python train.py --balance_loss=0.00453 --balance_bias=false --rope_theta=100000.0 --init_std_qkv=0.0411 --init_std_up=0.0411 --init_std_down=0.00629 --optimizer="muon_variant" --lr_mult_down=2.0 --max_grad_norm=1.0 --warmup_steps=200 --batch_tokens=65536 --max_seq_len=1024
Below are experts of layer 5 (counted from 0) of a mixture-of-experts language model. Rows are named router (the router's row for the expert) and show model dimensions 128-191. Each number is 128 + 24 x the weight over its row's rms, rounded and kept within 0 to 255. Numbers have three digits each.
After each expert's rows: "comes after" lists some tokens at least twice as common just before its tokens as in all text. This comes from a sample of Wikipedia text that the model never trained on. Tokens count by the router's weight.

# expert 18
router:116149124115155156098131167140113161163140153151125166098043134140083159128110123111171169091145076096105118087163105153151092132169127137115126127121106103102070122133102100156119126133112106
comes after: " was", " to", " is", " he", " and", " were"

# expert 12
router:125124153146148132161162126151128173160132147111150135140149126101112114182116163124139114184121156163137151120148078134128098119147131132153077109130160133069107167095089112149133125151181138
comes after: "-", ",", ".", " (", " is", "19"

# expert 11
router:141122113093089107109130116167140089104168081163125111200115122148104163113124093159150108145134137140094093112111133145113124087141102130134143117140134142130100149113120166130170122128100141
comes after: " |", " ", "|", " (", ";", ":"

# expert 3
router:141108108101080105100149108136124142128125100139098171112095156173142134111126139128142130098123090121166121088119146137082086147125148134138096114187119108114146111104126103127109096124125129
comes after: "s", ",", "ed", "d", "ing", " known"

# expert 26
router:117131137135122128118161124106164170121142124119124142132125186119164153134129133115156133110119090140139121148099103159136108155087158162166088152174120140129169166093157156143113115159160093
comes after: " of", "'", " the", " in", " for", " to"

# expert 9
router:118159168140170156136146111086155125170113099155102132153088164181126130122134118122115124150148124146098094137106103114130147126074116167153139137159097135155162149145134130113116118153162157
comes after: " the", " in", " New", " of", " South", " Sa"

# expert 28
router:127102110106164099092132126142074138152113080110107117129131142129147089155135168108117133111138156115091140146160147162106151164116094090103092167093107079122128120137107112123146136102107167
comes after: " |", "–", ".", ";", ":", " ("

# expert 5
router:129122101080121107105159099139147128144102128096163163101067135141119106165143109150106152125134157125195129114107141120128150120116143119134141103171074109129115101126118176123133117130129095
comes after: "\n", "  ", ")", "\n ", " 1", "\""

# expert 27
router:128116137142110147105140130103088106130140154145138132101170108110099151093147122179109119146107115137110132183116151130137075127199137116084147087129119136114161151162100087114141140142149133
comes after: " the", "-", " of", " a", " and", ":"

# expert 8
router:116107096089118135101103090163106108122090123145123151117168122128152113117169130125121125148140140125085128080108139124125153114070125112112094158108124166168144116108106168145150133123116121
comes after: " (", "\n\n", " \"", " S", " N", "S"

# expert 0
router:113136132140135149175112113092074161137143081088164127124117143116114117148120155141158143146119124161114138072120122162175098128132152113109155120112110093112151115117143174142143141124094126
comes after: "=", "\n\n", ".", " =", ")", " also"

# expert 21
router:141155136116143132140132135147104138159109122138150154106118132139104147158103147178112126123102109138174138070125081103121087124115095108116105108115141140166144077153095139141156126100137116
comes after: " |", "|", "\n", ")", "-", "."

# expert 16
router:089097152103149087167127147088094092167148146119149090097133082154147114148159110117074070137136123141155103139085135131133111122128107155150149146133133161131131134121102154141155127123120082
comes after: " |", ",", ":", " of", " by", " and"

# expert 23
router:148147143112175170129134112138144168131124136076131131126117122123115147111080162165142112109116138178102185136135118114122118115140160119157067182103167093163107158127078129145123106089170144
comes after: "|", "=", "\n\n", "–", " in", "19"

# expert 4
router:151131126123143168133140095116156169134120104115157130098157140115100101132139096153094165106113137090151126098133192138152152097147104104132134130106082131130125075140131121109153140148116139
comes after: "  ", " 0", ")", "\n", "%", " —"